config.toml
n_layer = 9
d_model = 320
n_experts = 16
experts_per_token = 2
d_expert = 256
d_shared_expert = 0
activation = "gelu"
moe_layers = [1, 2, 3, 4, 5, 6, 7, 8]
router_score = "sigmoid"
normalize_top_k = true
routed_scale = 1.5
balance_loss = 0.00697
balance_bias = false
router_bias = true
init_std_router = 0.0066
lr_router = 0.00103
vocab_size = 7298
norm = "rmsnorm"
norm_eps = 1e-06
tie_embeddings = "early"
optimizer = "soap_variant"
lr = 0.00248
beta1 = 0.95
beta2 = 0.99
batch_tokens = [65536, 131072]
seq_len = 1024
train_tokens = 836500000
steps = 8642
dataset = "wikipedia_en"
Below are experts of layer 6 (counted from 0) of a mixture-of-experts language model. Rows are named router (the router's row for the expert), up (a neuron's input weights, with its number) and show model dimensions 0-79. Each number is 50 + 10 x the weight over its row's rms, rounded and kept within 0 to 99.
Before each expert's rows: a language model's description of what the expert responds to. This comes from a sample of Wikipedia text that the model never trained on.

# expert 8
LaTeX pieces, quote marks, dollar signs and numbers inside math formulas and table cells, such as =, \, $, ", 86.
router:66 61 56 48 62 56 47 39 40 39 42 64 58 60 46 47 44 14 41 38 52 69 47 47 51 38 52 51 54 58 52 45 54 37 58 47 60 56 57 34 63 34 60 59 38 53 35 62 48 41 40 54 27 54 57 63 43 47 42 37 45 46 60 95 72 60 45 39 46 53 47 60 38 36 41 47 54 55 50 57
up1:56 42 49 34 50 52 58 54 49 37 50 64 32 45 60 44 36 28 43 62 67 47 32 33 45 51 45 44 54 56 48 52 43 41 66 60 57 49 44 66 47 54 46 34 54 51 57 43 48 58 60 56 45 32 57 73 40 48 57 29 56 29 54 43 68 44 40 40 61 47 46 65 48 47 47 45 48 70 37 51
up2:53 61 55 44 43 43 49 60 34 41 44 57 54 44 42 49 47 42 51 39 42 64 35 65 50 46 58 37 27 58 25 30 40 57 49 41 43 45 29 58 64 42 38 38 55 42 38 52 50 53 70 53 37 31 55 56 44 52 50 43 43 45 62 37 69 39 44 33 41 60 53 42 56 22 41 47 48 28 33 57
up3:62 43 38 56 41 43 48 44 34 69 47 33 33 51 41 44 40 55 46 61 46 43 71 60 23 58 48 51 53 59 67 45 46 52 57 70 50 45 67 41 41 54 33 35 48 49 61 39 62 57 34 30 62 64 61 45 51 70 50 50 59 34 62 68 39 59 39 55 46 46 70 30 51 48 45 48 57 39 49 56
up4:66 58 72 37 58 51 38 42 38 50 49 54 59 58 46 56 51 36 62 49 47 72 47 63 61 57 70 66 60 54 53 66 51 50 59 46 49 57 49 48 57 42 68 35 35 54 31 48 62 56 66 40 48 54 52 34 56 46 39 38 31 37 53 56 45 57 42 65 53 46 43 55 74 59 42 48 56 45 53 42
up5:55 51 63 48 61 52 49 54 62 36 40 61 50 56 48 65 48 44 32 41 26 45 64 46 55 41 50 53 57 79 44 45 48 41 34 49 69 54 52 39 45 53 58 52 60 51 47 62 52 57 54 41 34 40 51 56 43 57 26 45 34 48 58 44 56 45 51 45 58 48 73 70 48 48 50 53 44 44 38 60
up6:46 46 58 55 48 67 62 47 32 65 49 49 59 49 55 50 56 64 52 57 52 53 40 44 46 47 79 54 46 32 49 55 42 55 48 67 32 37 41 41 45 55 36 55 44 49 52 41 49 57 58 76 46 53 52 46 34 29 70 38 35 51 48 68 60 60 42 45 54 46 40 43 61 44 41 50 45 23 64 58
up7:51 44 33 35 49 45 55 51 48 52 71 23 52 54 63 54 59 69 40 50 53 50 61 52 37 58 55 43 44 29 59 63 46 43 50 38 51 62 56 55 47 38 37 56 33 41 52 54 36 61 27 55 51 55 55 46 65 60 40 49 42 52 54 47 61 52 50 59 42 45 42 52 58 30 58 48 54 37 63 54
up8:54 43 43 44 48 36 40 41 44 38 61 48 64 59 59 32 68 44 52 50 31 53 48 51 38 45 64 43 40 36 48 31 38 45 71 60 47 55 64 52 37 44 57 62 71 63 64 58 51 46 55 43 51 49 55 48 57 58 53 37 48 36 59 67 50 40 47 64 61 52 51 42 45 45 43 51 63 55 46 38
up9:39 41 53 65 46 60 50 40 53 51 41 52 50 51 47 31 48 48 63 49 33 52 59 51 33 44 39 55 42 62 57 28 62 42 56 39 63 63 62 52 36 35 54 57 51 41 49 62 33 51 64 50 52 53 53 66 52 39 53 41 54 56 50 42 76 62 62 42 41 56 48 53 41 59 29 45 51 44 47 39
up10:57 36 55 57 38 35 66 25 47 63 45 50 44 64 57 49 59 40 51 22 61 54 53 59 39 47 52 58 56 53 37 43 47 31 57 41 48 62 42 32 52 64 37 45 45 33 52 59 47 46 53 58 46 56 46 48 49 58 49 45 60 63 50 48 53 61 53 36 37 46 44 45 49 35 51 34 57 58 46 53
up11:37 47 52 55 62 43 64 49 53 54 44 36 56 57 41 37 45 45 49 44 47 68 38 30 52 52 61 47 59 54 34 55 43 45 49 50 68 44 45 61 65 60 61 52 34 46 56 54 53 41 47 45 37 43 52 49 56 39 65 39 47 42 59 51 46 41 35 29 38 47 45 50 45 38 43 53 47 60 41 49
up12:42 52 47 48 63 39 50 47 41 49 39 37 50 48 50 55 53 56 40 67 49 45 49 50 52 59 50 61 30 47 50 58 57 36 47 43 60 63 39 42 37 47 51 51 58 43 57 50 46 53 38 39 45 52 45 46 47 53 46 53 44 42 40 58 51 39 23 50 68 35 50 51 60 26 37 45 39 64 34 39
up13:68 54 39 67 57 45 42 53 56 51 57 49 44 67 43 40 44 34 46 62 48 48 69 39 31 48 53 69 40 49 61 35 63 33 72 65 42 32 62 48 46 39 57 59 39 34 40 44 56 29 41 53 43 63 59 54 45 46 52 52 61 22 49 63 37 36 53 40 61 49 41 56 55 49 42 51 56 68 59 44

# expert 7
Geography words and the function words near them in place descriptions, such as located, County, north, River, and is or at after a place name.
router:40 64 66 59 68 43 56 54 50 54 57 47 72 35 57 57 54 42 54 51 50 60 43 57 35 64 51 52 47 64 38 31 56 45 42 52 52 52 59 42 52 39 56 57 23 45 45 53 44 51 34 48 48 41 49 57 49 42 54 36 61 43 48 55 75 51 61 56 51 43 40 65 46 45 40 50 55 48 54 49
up1:55 61 55 67 62 47 36 48 52 58 38 66 43 64 50 49 51 50 37 58 52 61 50 37 58 35 44 42 44 48 54 65 44 64 37 35 61 55 54 45 45 46 39 66 65 49 63 38 42 39 42 46 48 35 47 60 58 48 49 46 53 63 38 46 44 28 49 51 44 30 51 47 60 34 48 68 47 48 47 58
up2:46 63 57 59 55 28 61 69 57 48 54 47 43 56 46 50 53 76 68 70 76 41 41 51 50 49 70 47 45 39 63 47 54 49 50 45 67 45 43 35 53 35 46 48 47 50 55 60 48 53 47 41 55 50 40 30 70 52 57 43 41 46 52 56 51 49 53 45 48 58 35 60 30 40 45 44 35 57 74 53
up3:54 50 61 50 61 36 44 61 44 74 61 68 57 41 40 56 54 49 49 52 61 22 53 39 38 45 36 54 52 56 47 42 35 53 47 35 48 75 59 60 50 57 60 64 41 45 55 43 53 59 51 46 47 23 53 53 56 53 52 44 69 63 53 56 52 52 68 36 58 43 40 48 60 54 40 59 50 50 62 50
up4:42 46 68 51 60 44 56 54 29 53 47 51 37 39 42 55 52 35 50 59 44 51 61 48 41 45 48 48 54 63 41 52 77 62 66 49 50 41 46 57 63 43 40 60 66 46 50 68 46 55 60 52 50 29 64 61 55 52 63 52 64 48 52 36 59 51 72 60 58 61 50 59 46 47 45 51 41 40 72 55
up5:45 54 70 66 52 60 64 29 51 52 67 43 54 56 56 61 43 45 45 73 45 59 36 51 53 56 37 56 52 47 43 56 53 38 49 49 54 47 43 32 56 41 50 55 26 25 49 50 41 39 53 38 39 45 68 39 52 51 52 58 54 39 57 46 43 52 39 38 51 68 62 65 34 43 38 52 58 61 33 69
up6:51 52 46 56 40 61 62 42 52 43 63 67 69 31 53 62 51 35 64 54 48 51 49 58 69 51 53 56 64 46 46 35 60 54 68 59 50 51 54 61 57 48 65 35 48 66 54 41 50 51 51 43 36 33 55 66 56 61 68 59 77 36 50 56 57 45 46 50 53 55 56 47 42 50 53 33 45 43 58 41
up7:52 54 49 52 76 53 42 43 73 46 49 54 64 36 53 67 55 39 64 68 62 60 42 32 40 52 71 33 59 49 39 47 44 56 47 44 65 51 33 41 57 59 56 50 58 46 55 46 45 50 29 62 42 50 54 62 50 35 50 47 55 45 51 53 49 63 39 54 35 41 56 62 53 48 31 41 46 28 46 70
up8:57 57 53 40 84 55 55 60 33 45 62 54 57 47 54 69 52 45 55 58 40 39 50 55 42 52 55 57 53 71 29 37 64 32 59 50 45 51 58 50 39 49 46 48 48 43 46 70 42 51 50 50 52 42 60 48 30 50 44 45 61 29 26 47 52 46 51 42 44 49 36 58 33 43 48 61 42 62 14 54
up9:43 57 57 30 77 47 38 40 37 64 71 35 46 47 44 54 46 51 61 45 13 51 69 52 43 38 65 49 43 45 51 62 38 69 53 41 51 47 52 53 40 52 47 56 58 42 39 55 38 54 53 47 55 51 58 47 54 59 42 55 52 47 64 58 50 52 32 56 65 53 49 64 61 49 56 35 50 61 59 48
up10:45 58 60 47 49 50 34 40 45 46 32 59 46 54 57 56 52 42 58 52 33 60 48 48 24 42 54 59 53 41 52 48 50 51 52 38 58 45 39 36 67 36 58 50 58 28 55 53 52 51 36 52 63 44 74 50 59 43 50 51 40 42 58 42 54 59 64 69 40 45 40 51 61 48 40 67 38 62 43 42
up11:31 45 60 48 44 36 65 33 38 53 17 51 43 45 59 49 55 52 42 56 54 71 55 50 66 42 52 54 30 51 51 26 44 43 37 41 54 55 33 48 50 46 38 42 38 51 56 54 67 65 44 33 31 41 52 55 40 46 36 53 58 52 49 42 64 57 53 38 59 53 48 48 48 58 55 51 46 41 67 27
up12:30 47 56 52 53 61 65 45 54 43 77 65 58 50 45 61 65 46 50 39 55 48 41 44 55 52 70 44 50 72 56 31 47 57 43 32 57 51 49 43 59 48 60 52 57 54 55 52 59 53 38 56 60 48 51 51 54 62 48 49 42 59 36 46 41 54 56 42 50 47 59 56 56 39 45 61 59 46 41 47
up13:37 43 53 52 37 39 54 41 50 40 69 36 54 43 38 54 52 53 59 38 36 57 56 40 39 45 43 74 51 51 40 49 64 67 44 68 46 45 62 46 51 51 56 32 46 33 37 53 35 60 40 59 48 37 47 33 31 68 64 32 38 27 52 59 50 65 47 50 58 47 58 40 46 55 39 36 44 35 60 58

# expert 1
Pieces of English-style personal surnames, often at name start, in sports and election tables with pipes, such as Cartwright, Wood, Smith, Jr.
router:61 52 54 64 67 64 36 64 31 47 50 57 58 34 49 48 44 46 44 46 57 49 21 37 54 44 48 30 40 60 48 58 47 38 48 51 54 55 33 50 31 57 64 60 53 37 48 44 55 41 44 50 41 53 39 64 32 57 55 47 50 38 64 68 65 55 42 30 42 58 48 63 61 43 46 47 32 54 42 56
up1:39 43 40 54 56 60 56 51 44 45 56 60 53 64 46 32 49 66 54 34 45 36 24 55 50 22 60 47 61 67 40 44 50 49 39 25 59 42 59 38 46 62 47 52 44 33 51 42 61 60 53 32 39 62 53 73 39 58 52 47 52 38 43 36 67 60 63 38 37 52 38 59 57 48 70 38 45 59 40 56
up2:69 40 48 38 47 54 41 50 55 26 41 40 49 38 46 42 53 53 65 48 56 54 50 49 62 12 42 45 38 39 57 50 61 55 55 42 54 43 56 53 37 47 52 78 41 35 37 53 65 47 48 60 58 44 42 63 43 47 54 53 28 57 52 53 52 64 55 62 61 61 40 50 55 48 37 42 51 53 59 50
up3:56 35 51 32 51 52 59 49 41 40 66 52 58 54 49 58 49 55 65 45 55 48 31 48 43 47 43 43 60 31 55 46 38 58 53 61 49 40 42 55 50 58 51 42 49 64 37 64 61 40 49 43 46 56 62 44 45 68 71 52 34 41 65 63 64 37 56 53 57 40 49 36 50 44 49 45 60 56 59 61
up4:64 49 53 51 64 38 41 53 54 51 48 42 53 39 44 65 53 43 33 42 52 50 41 52 54 62 64 45 37 55 50 52 65 49 54 44 41 35 65 41 32 55 61 52 77 56 56 41 33 53 45 61 53 70 61 50 53 58 62 45 49 31 25 40 53 54 52 40 47 67 50 49 59 39 33 58 46 61 33 53
up5:64 56 64 44 55 36 62 47 56 67 59 48 27 52 52 38 64 40 44 45 56 69 43 48 46 37 65 39 61 57 55 40 53 37 53 46 48 44 52 50 40 51 59 48 50 49 55 55 49 57 21 48 55 57 59 58 31 53 50 50 73 43 58 41 49 49 61 43 42 38 44 57 42 42 56 45 46 48 56 43
up6:50 54 76 39 65 54 52 28 51 44 46 41 66 72 52 57 50 65 44 51 43 59 59 47 53 71 54 33 44 63 56 59 58 54 40 38 30 35 59 45 42 62 51 54 48 50 45 64 43 50 61 58 40 52 43 52 48 73 65 44 62 42 66 46 54 49 50 32 49 44 59 44 31 38 53 52 44 49 51 49
up7:46 53 42 52 41 38 35 49 48 63 59 43 45 38 39 24 50 52 33 52 49 34 48 32 52 52 42 46 59 49 39 28 62 75 81 42 48 29 52 53 44 50 42 41 69 44 40 49 48 42 67 33 53 44 49 51 48 65 52 61 36 40 73 42 61 52 63 46 23 48 62 51 58 42 44 38 58 76 44 54
up8:48 35 51 51 56 37 43 56 59 61 43 54 35 55 43 47 62 42 56 52 50 75 59 55 50 43 50 27 36 55 47 56 61 57 41 29 47 54 50 44 61 37 66 42 60 55 47 59 68 58 50 51 56 44 52 59 63 65 58 52 31 45 36 47 40 49 24 54 51 46 66 62 42 46 47 36 43 53 51 52
up9:50 56 59 62 45 51 51 60 48 53 33 52 39 43 36 41 58 53 43 47 67 60 46 48 41 57 42 65 46 49 52 54 36 52 51 36 45 50 47 60 61 41 63 58 39 50 52 76 54 49 47 68 43 47 46 52 45 40 45 51 48 46 50 55 48 39 64 47 57 58 54 49 58 46 40 56 46 61 54 47
up10:56 31 49 54 47 52 59 45 48 49 59 72 48 42 65 62 57 41 43 52 35 56 60 48 51 42 53 60 56 59 53 54 51 64 41 61 51 38 46 52 50 46 59 52 37 53 54 55 42 62 41 57 35 62 54 49 35 53 49 57 40 40 40 33 57 33 38 40 58 52 47 58 47 75 58 43 50 58 60 33
up11:51 48 42 48 43 47 49 56 37 53 66 44 59 57 39 53 46 46 52 49 40 36 39 43 57 30 59 45 31 54 50 53 42 50 64 32 57 40 41 73 43 62 43 37 50 44 35 46 43 35 35 52 42 48 40 52 53 45 61 45 65 38 46 40 56 41 67 44 49 39 32 58 49 68 52 43 50 61 40 63
up12:38 67 47 65 63 66 35 46 43 59 45 43 48 52 52 41 43 38 59 48 55 54 54 58 50 39 43 40 45 58 58 47 51 40 46 42 38 47 56 41 58 42 65 56 40 56 58 51 46 40 61 51 35 60 51 47 46 53 36 57 52 35 40 66 53 45 58 53 35 51 36 48 54 50 49 78 49 42 47 51
up13:61 35 56 66 52 58 45 45 34 66 52 37 41 35 50 62 56 40 46 41 46 53 45 49 49 45 58 49 60 55 37 26 57 38 54 58 46 57 45 51 45 49 62 29 35 40 66 64 53 51 65 50 63 32 54 51 40 43 43 57 53 59 59 52 39 79 51 54 48 59 46 62 65 40 49 55 41 46 44 72

# expert 10
Country and institution names, heading markers and line-start pipes in chart tables, such as United, Australia, University, ==.
router:64 42 63 51 51 50 52 49 48 51 56 33 47 59 46 45 63 53 69 65 59 55 51 57 63 47 51 48 52 65 35 38 61 40 51 53 55 47 49 49 55 39 59 59 53 56 42 46 45 70 39 53 39 60 40 59 45 34 47 44 63 42 55 60 48 59 33 54 46 53 52 49 36 33 39 41 53 56 41 68
up1:44 61 45 52 58 41 48 71 51 43 67 33 50 28 54 28 59 62 52 66 34 47 51 49 42 53 36 53 45 35 52 45 51 41 50 29 56 51 47 34 49 31 30 45 45 33 51 58 54 45 64 42 40 43 49 55 36 32 41 51 44 42 62 51 44 49 57 56 50 54 38 58 39 37 60 51 45 61 38 71
up2:56 33 58 64 43 48 43 49 45 62 47 54 68 46 39 54 35 40 51 48 46 40 48 34 55 30 46 34 28 65 50 67 61 53 46 57 55 32 50 55 45 45 61 61 54 39 37 28 54 52 43 56 35 56 44 47 47 55 55 46 75 50 50 41 46 44 33 56 53 28 55 55 52 39 48 59 54 56 54 49
up3:58 37 53 39 60 50 61 40 37 48 52 51 57 51 49 44 40 63 56 49 53 57 47 52 57 62 54 37 57 64 39 54 66 67 44 46 59 44 53 54 52 40 33 42 44 48 47 52 32 45 47 44 40 36 52 56 49 44 37 35 38 46 65 47 38 39 51 62 46 63 41 40 57 34 54 56 58 54 49 51
up4:67 47 49 41 58 41 53 48 57 55 58 56 39 50 51 53 47 44 56 58 49 46 53 38 71 40 82 41 47 66 37 54 64 66 14 43 47 32 53 50 78 54 40 49 60 48 62 69 45 50 50 53 48 48 57 66 38 25 77 40 49 39 56 56 27 56 61 48 58 48 47 68 39 31 59 52 54 49 37 67
up5:66 53 50 38 54 60 34 49 45 41 67 50 47 60 35 55 60 60 57 48 48 54 26 71 55 44 49 61 72 60 51 40 70 61 54 45 38 42 65 57 38 42 47 43 52 51 56 43 47 50 48 59 53 52 51 60 54 54 30 69 64 46 57 42 68 49 31 62 72 53 53 57 52 59 53 62 65 51 51 42
up6:61 30 51 55 39 43 17 42 37 29 48 49 57 65 66 33 55 43 49 63 45 61 52 48 62 42 47 39 55 56 45 56 51 51 52 49 56 50 55 34 28 44 61 65 55 43 49 60 53 57 49 72 42 60 48 53 40 64 30 54 38 57 51 48 52 35 29 69 57 45 50 37 71 51 65 51 61 54 46 54
up7:50 56 40 36 62 46 53 40 49 65 33 30 50 57 47 45 35 66 58 35 48 63 63 45 44 43 49 54 52 52 47 48 46 44 55 42 39 50 48 60 45 54 51 65 57 65 41 36 40 53 23 38 49 36 55 48 54 39 59 44 57 24 52 49 49 53 46 30 58 53 49 49 54 38 43 44 50 46 32 55
up8:54 56 50 46 59 57 59 50 59 57 52 34 48 57 53 61 54 35 43 33 53 57 60 63 62 39 41 41 62 50 65 36 50 62 56 47 58 59 58 68 56 48 45 51 43 46 34 44 57 47 45 44 51 29 34 57 64 42 52 49 31 52 59 33 39 51 35 58 44 64 52 50 63 34 38 62 57 45 54 52
up9:63 42 46 65 53 59 47 51 49 55 36 41 42 47 55 62 61 46 53 50 68 58 69 52 59 49 53 21 49 61 29 43 30 49 60 45 39 65 36 51 55 54 46 55 45 36 59 26 52 50 41 53 35 62 62 53 30 50 44 52 58 41 53 53 64 60 39 48 49 57 56 48 56 50 47 41 47 60 42 52
up10:55 35 56 55 24 51 42 67 66 52 67 32 55 57 45 66 47 34 50 43 46 70 49 62 38 58 54 50 42 53 60 33 61 47 58 50 46 39 54 52 74 47 59 46 41 53 48 51 48 56 59 49 39 41 44 45 44 63 51 56 59 54 41 42 58 54 38 38 32 68 58 41 71 40 41 55 58 42 54 53
up11:47 47 59 49 46 51 44 56 50 39 59 51 57 40 47 51 43 28 55 54 49 56 43 53 61 54 64 38 50 54 48 63 64 39 44 59 66 40 58 45 44 46 55 56 39 44 38 70 46 59 41 68 43 47 40 61 45 37 40 56 49 45 44 43 54 48 46 54 64 63 42 52 51 22 32 40 51 61 45 58
up12:43 37 49 45 56 51 42 47 27 46 52 57 37 42 31 71 54 38 47 39 61 48 39 42 39 35 51 34 63 51 60 50 66 54 56 29 45 46 42 51 48 60 64 58 66 52 44 58 34 52 34 53 47 51 27 56 58 32 47 44 45 51 57 50 34 57 45 65 66 47 49 69 47 61 37 44 58 50 46 42
up13:37 37 57 54 61 47 53 63 40 51 41 53 48 48 47 52 33 55 52 38 55 61 50 39 59 55 58 52 53 55 47 49 60 47 44 39 45 34 59 51 46 67 49 38 46 37 42 64 36 53 40 45 53 47 47 57 47 47 72 37 56 42 55 44 71 64 40 39 35 53 61 55 31 50 54 63 53 58 52 60

# expert 4
Articles, possessives and quantifiers opening a noun phrase after a preposition, such as the, a, their, its, many, two.
router:56 51 58 57 43 41 48 47 42 47 21 53 44 45 55 40 42 38 52 47 45 53 60 51 45 60 45 51 62 46 35 28 40 53 33 26 44 55 61 57 56 35 32 50 53 53 31 49 54 33 40 48 44 46 49 37 60 37 44 45 41 50 59 48 53 59 53 32 47 61 56 65 68 44 59 61 61 49 54 52
up1:53 63 59 49 55 51 59 60 41 61 36 45 62 53 54 61 54 42 50 55 54 39 43 55 62 65 54 72 65 53 56 47 42 43 48 41 67 63 48 46 46 41 48 65 73 61 46 41 46 52 70 44 45 62 54 41 53 40 57 45 77 48 53 45 69 62 43 54 38 64 48 36 49 29 48 35 61 47 48 40
up2:53 56 63 55 48 36 40 54 44 51 25 25 42 61 59 56 53 25 67 39 61 46 53 66 55 59 43 55 52 54 34 56 64 50 52 49 66 48 45 47 45 35 35 38 47 52 36 59 40 38 35 42 36 43 62 62 47 59 45 39 55 63 59 42 34 53 56 37 51 48 77 53 70 61 53 49 62 57 53 50
up3:52 45 61 53 69 42 66 61 48 57 50 41 35 62 53 53 54 42 51 56 56 52 46 49 45 44 36 55 60 47 49 70 49 44 56 50 45 54 51 58 64 49 32 38 50 56 45 51 57 54 46 34 62 44 52 48 22 43 53 63 28 52 60 57 46 55 75 53 56 52 66 53 38 64 45 50 54 43 49 37
up4:44 55 54 51 62 60 56 45 52 49 34 50 65 55 41 44 41 56 48 56 51 53 49 59 62 54 35 51 39 41 47 38 52 58 38 60 66 56 43 48 49 51 31 64 56 53 48 46 58 59 54 53 54 42 55 56 48 45 36 51 37 57 44 47 49 48 46 47 34 72 59 57 51 29 33 58 53 39 52 73
up5:58 52 45 45 76 42 57 24 50 37 48 58 47 38 55 55 45 42 59 48 53 72 60 58 55 38 34 69 48 48 53 38 56 23 69 50 46 48 41 68 51 43 44 44 65 52 41 67 55 55 70 61 35 46 59 47 52 48 39 68 41 54 29 46 38 25 38 54 57 63 38 63 52 64 43 45 47 63 41 43
up6:48 39 43 62 48 33 47 56 43 45 54 46 41 54 64 50 54 54 54 31 67 49 37 47 54 62 54 49 42 55 58 46 55 62 38 52 45 60 51 34 46 61 55 55 59 53 51 50 58 56 55 62 45 39 43 53 50 43 39 58 33 55 57 39 45 28 48 35 57 58 51 50 58 47 41 44 49 43 61 59
up7:45 39 44 59 64 45 63 50 43 52 63 48 65 67 45 47 34 56 77 29 53 56 46 52 44 61 57 44 50 45 44 48 43 58 47 45 50 43 50 40 56 66 64 50 59 59 31 59 60 29 43 39 39 46 43 50 40 32 55 33 28 54 43 48 46 32 61 65 62 49 36 59 36 46 47 47 44 61 46 47
up8:39 53 51 70 50 50 46 50 69 53 59 58 76 66 68 38 42 36 59 54 44 58 40 59 64 59 47 42 48 62 44 26 51 38 59 45 43 76 51 65 57 64 24 73 53 44 41 61 62 75 54 54 62 61 52 54 57 56 52 47 54 46 37 52 58 42 37 38 57 42 53 63 65 42 38 26 50 64 34 50
up9:45 41 54 46 54 49 38 45 44 48 50 45 44 61 46 43 50 44 14 38 47 57 63 48 46 54 48 33 52 60 34 42 41 56 34 48 49 58 69 55 61 55 60 69 50 49 60 66 55 42 53 62 65 44 64 51 67 44 42 53 43 47 47 57 62 44 49 45 45 55 52 46 57 53 53 66 62 50 49 51
up10:66 55 46 43 39 51 44 48 60 50 51 42 49 59 72 52 32 46 47 48 51 47 25 46 53 46 62 46 63 54 43 39 49 53 31 30 65 58 56 51 47 41 50 43 49 51 48 49 51 37 63 45 49 42 50 29 66 37 52 48 40 42 61 51 45 52 70 63 53 51 42 62 65 44 42 43 60 38 54 39
up11:56 57 62 50 51 41 56 50 32 40 37 40 50 45 50 49 60 55 43 37 35 39 62 61 68 46 56 66 44 41 50 43 38 44 47 74 34 37 38 54 65 49 51 47 59 59 54 45 61 52 53 59 55 29 60 43 46 33 59 49 51 47 44 45 45 61 53 74 52 38 56 58 37 45 54 69 55 51 54 57
up12:58 45 61 56 51 47 44 66 51 50 39 42 56 59 49 14 48 55 60 72 64 52 40 44 45 51 64 54 44 59 48 53 55 56 35 36 41 64 36 58 40 57 39 51 42 60 38 44 64 52 43 52 22 52 57 41 52 34 60 43 53 58 69 54 45 45 43 52 53 52 42 62 30 53 40 41 50 43 53 42
up13:43 52 51 57 46 30 51 59 37 64 34 48 48 53 45 53 51 54 28 37 52 54 62 49 43 63 57 54 50 44 47 40 60 48 46 55 48 44 36 45 38 51 62 50 51 45 67 69 29 27 61 56 47 55 32 38 50 57 41 50 68 43 54 44 32 38 55 54 67 60 51 41 58 51 50 51 56 47 52 34

# expert 12
Spaces, digits and pipes in number-heavy tables, scores and measurements, plus coordinate symbols like °N, ′, UTC, Coordinates.
router:46 70 54 61 57 42 44 54 55 44 27 49 54 63 60 57 30 34 55 47 55 37 52 41 42 44 48 59 59 60 54 59 43 53 37 66 69 50 57 24 57 53 57 40 51 58 44 52 71 43 45 47 54 41 35 60 51 46 41 49 55 37 65 59 48 42 67 40 38 45 53 51 48 52 49 51 42 45 51 34
up1:53 48 51 45 48 48 48 52 37 46 51 32 34 40 34 37 41 42 43 42 59 55 59 43 49 50 57 50 57 47 75 41 59 45 42 48 41 62 55 29 50 47 62 38 61 24 47 40 61 57 35 40 50 65 45 52 40 35 59 60 38 55 42 65 27 69 44 46 60 51 57 50 58 58 50 45 43 55 53 48
up2:46 50 46 61 63 54 51 66 55 54 59 44 46 37 58 53 49 36 49 50 50 55 45 58 55 53 59 61 52 67 42 64 72 53 63 52 55 39 55 42 52 45 18 55 43 59 37 48 56 42 42 44 48 53 63 52 64 61 45 55 49 29 62 47 45 53 45 40 46 71 56 37 49 66 55 54 58 31 49 67
up3:37 51 52 53 65 50 39 59 53 52 32 53 48 51 47 64 47 70 22 43 60 36 40 48 54 51 45 39 51 51 38 66 46 50 44 63 55 59 44 25 64 72 60 60 58 59 47 65 45 40 50 35 54 58 59 52 32 64 47 54 55 57 46 62 48 52 49 40 41 52 46 31 55 56 36 65 63 40 52 36
up4:44 64 69 47 53 62 63 32 57 47 50 46 51 37 62 55 55 58 43 57 43 61 52 40 53 67 56 59 58 55 45 44 58 59 54 60 43 48 59 59 52 65 32 63 50 47 22 46 52 41 49 43 47 51 53 53 71 62 49 70 52 47 41 49 49 48 39 54 53 75 44 56 34 63 44 59 58 43 53 32
up5:59 55 61 71 44 75 60 49 51 47 45 71 42 59 59 45 50 48 31 55 49 40 36 45 56 49 69 59 50 53 38 37 55 44 50 47 62 48 49 67 49 51 53 43 51 58 56 49 52 48 52 44 48 46 58 39 39 47 59 42 48 48 65 56 36 31 49 48 70 55 56 51 31 55 60 45 52 51 68 31
up6:55 69 52 27 49 49 45 36 40 39 30 37 42 40 62 47 50 32 64 60 67 41 50 61 50 60 66 74 57 66 37 57 53 36 44 53 57 31 52 51 83 25 38 34 57 53 48 49 44 55 72 38 41 67 48 65 32 42 51 45 63 37 54 46 64 61 51 32 45 59 65 27 57 44 45 58 46 46 65 42
up7:44 52 69 50 49 52 47 59 45 36 54 54 45 47 51 48 49 30 60 63 65 46 40 46 42 51 61 47 66 47 44 60 55 59 36 41 62 38 52 43 49 48 38 51 54 40 51 59 60 44 58 54 67 47 49 46 38 48 47 53 54 43 39 47 73 63 35 39 55 63 63 53 36 47 47 44 49 42 36 66
up8:48 44 64 56 59 45 39 48 58 31 44 63 61 47 59 62 56 55 43 57 54 72 88 55 34 47 47 61 27 58 62 36 48 69 46 40 67 57 52 46 44 65 42 59 59 62 73 40 41 46 53 58 44 34 55 54 47 77 48 54 55 59 52 56 35 45 60 56 49 54 55 67 63 48 44 56 52 55 51 45
up9:37 65 47 43 52 32 53 44 59 42 63 63 46 57 48 48 41 49 37 52 15 57 45 48 35 42 53 40 45 51 57 42 56 38 61 52 69 38 49 45 53 51 28 66 54 54 56 39 57 68 59 71 46 48 52 63 81 39 62 53 42 49 61 64 50 52 58 41 40 41 41 48 40 47 63 45 35 45 50 38
up10:42 46 49 49 66 43 41 56 49 47 44 56 57 43 64 56 38 45 69 43 44 38 61 48 32 52 45 52 58 42 50 46 42 49 52 29 45 47 39 45 76 38 59 46 40 50 59 39 62 59 50 64 58 40 65 30 59 43 40 64 64 40 50 52 32 53 54 50 46 50 48 68 30 67 68 50 46 48 63 55
up11:55 51 60 61 61 55 63 68 47 40 42 60 61 37 65 56 57 31 41 36 63 39 58 46 57 56 50 49 47 58 47 37 44 53 39 50 56 31 70 23 49 38 57 50 37 50 58 45 55 39 47 35 51 56 39 58 41 52 55 47 60 47 55 50 45 64 46 49 52 52 38 65 73 63 57 29 48 54 43 52
up12:56 49 61 57 50 41 48 53 53 45 39 57 50 60 50 54 51 53 38 56 44 41 31 46 45 58 40 56 45 35 45 49 51 50 46 65 52 60 58 60 43 43 46 55 64 36 59 44 41 40 38 78 44 55 56 40 44 57 53 37 55 57 63 43 51 42 67 43 65 58 54 65 51 55 47 44 61 60 51 51
up13:44 63 49 61 47 55 69 48 37 43 56 49 57 53 48 61 50 45 49 38 57 45 42 48 37 48 51 33 73 33 57 40 51 65 53 49 53 39 47 61 56 63 40 46 57 57 67 42 51 29 61 52 49 29 45 61 47 57 58 50 50 46 55 40 61 40 40 48 46 44 51 45 49 45 44 45 50 45 58 68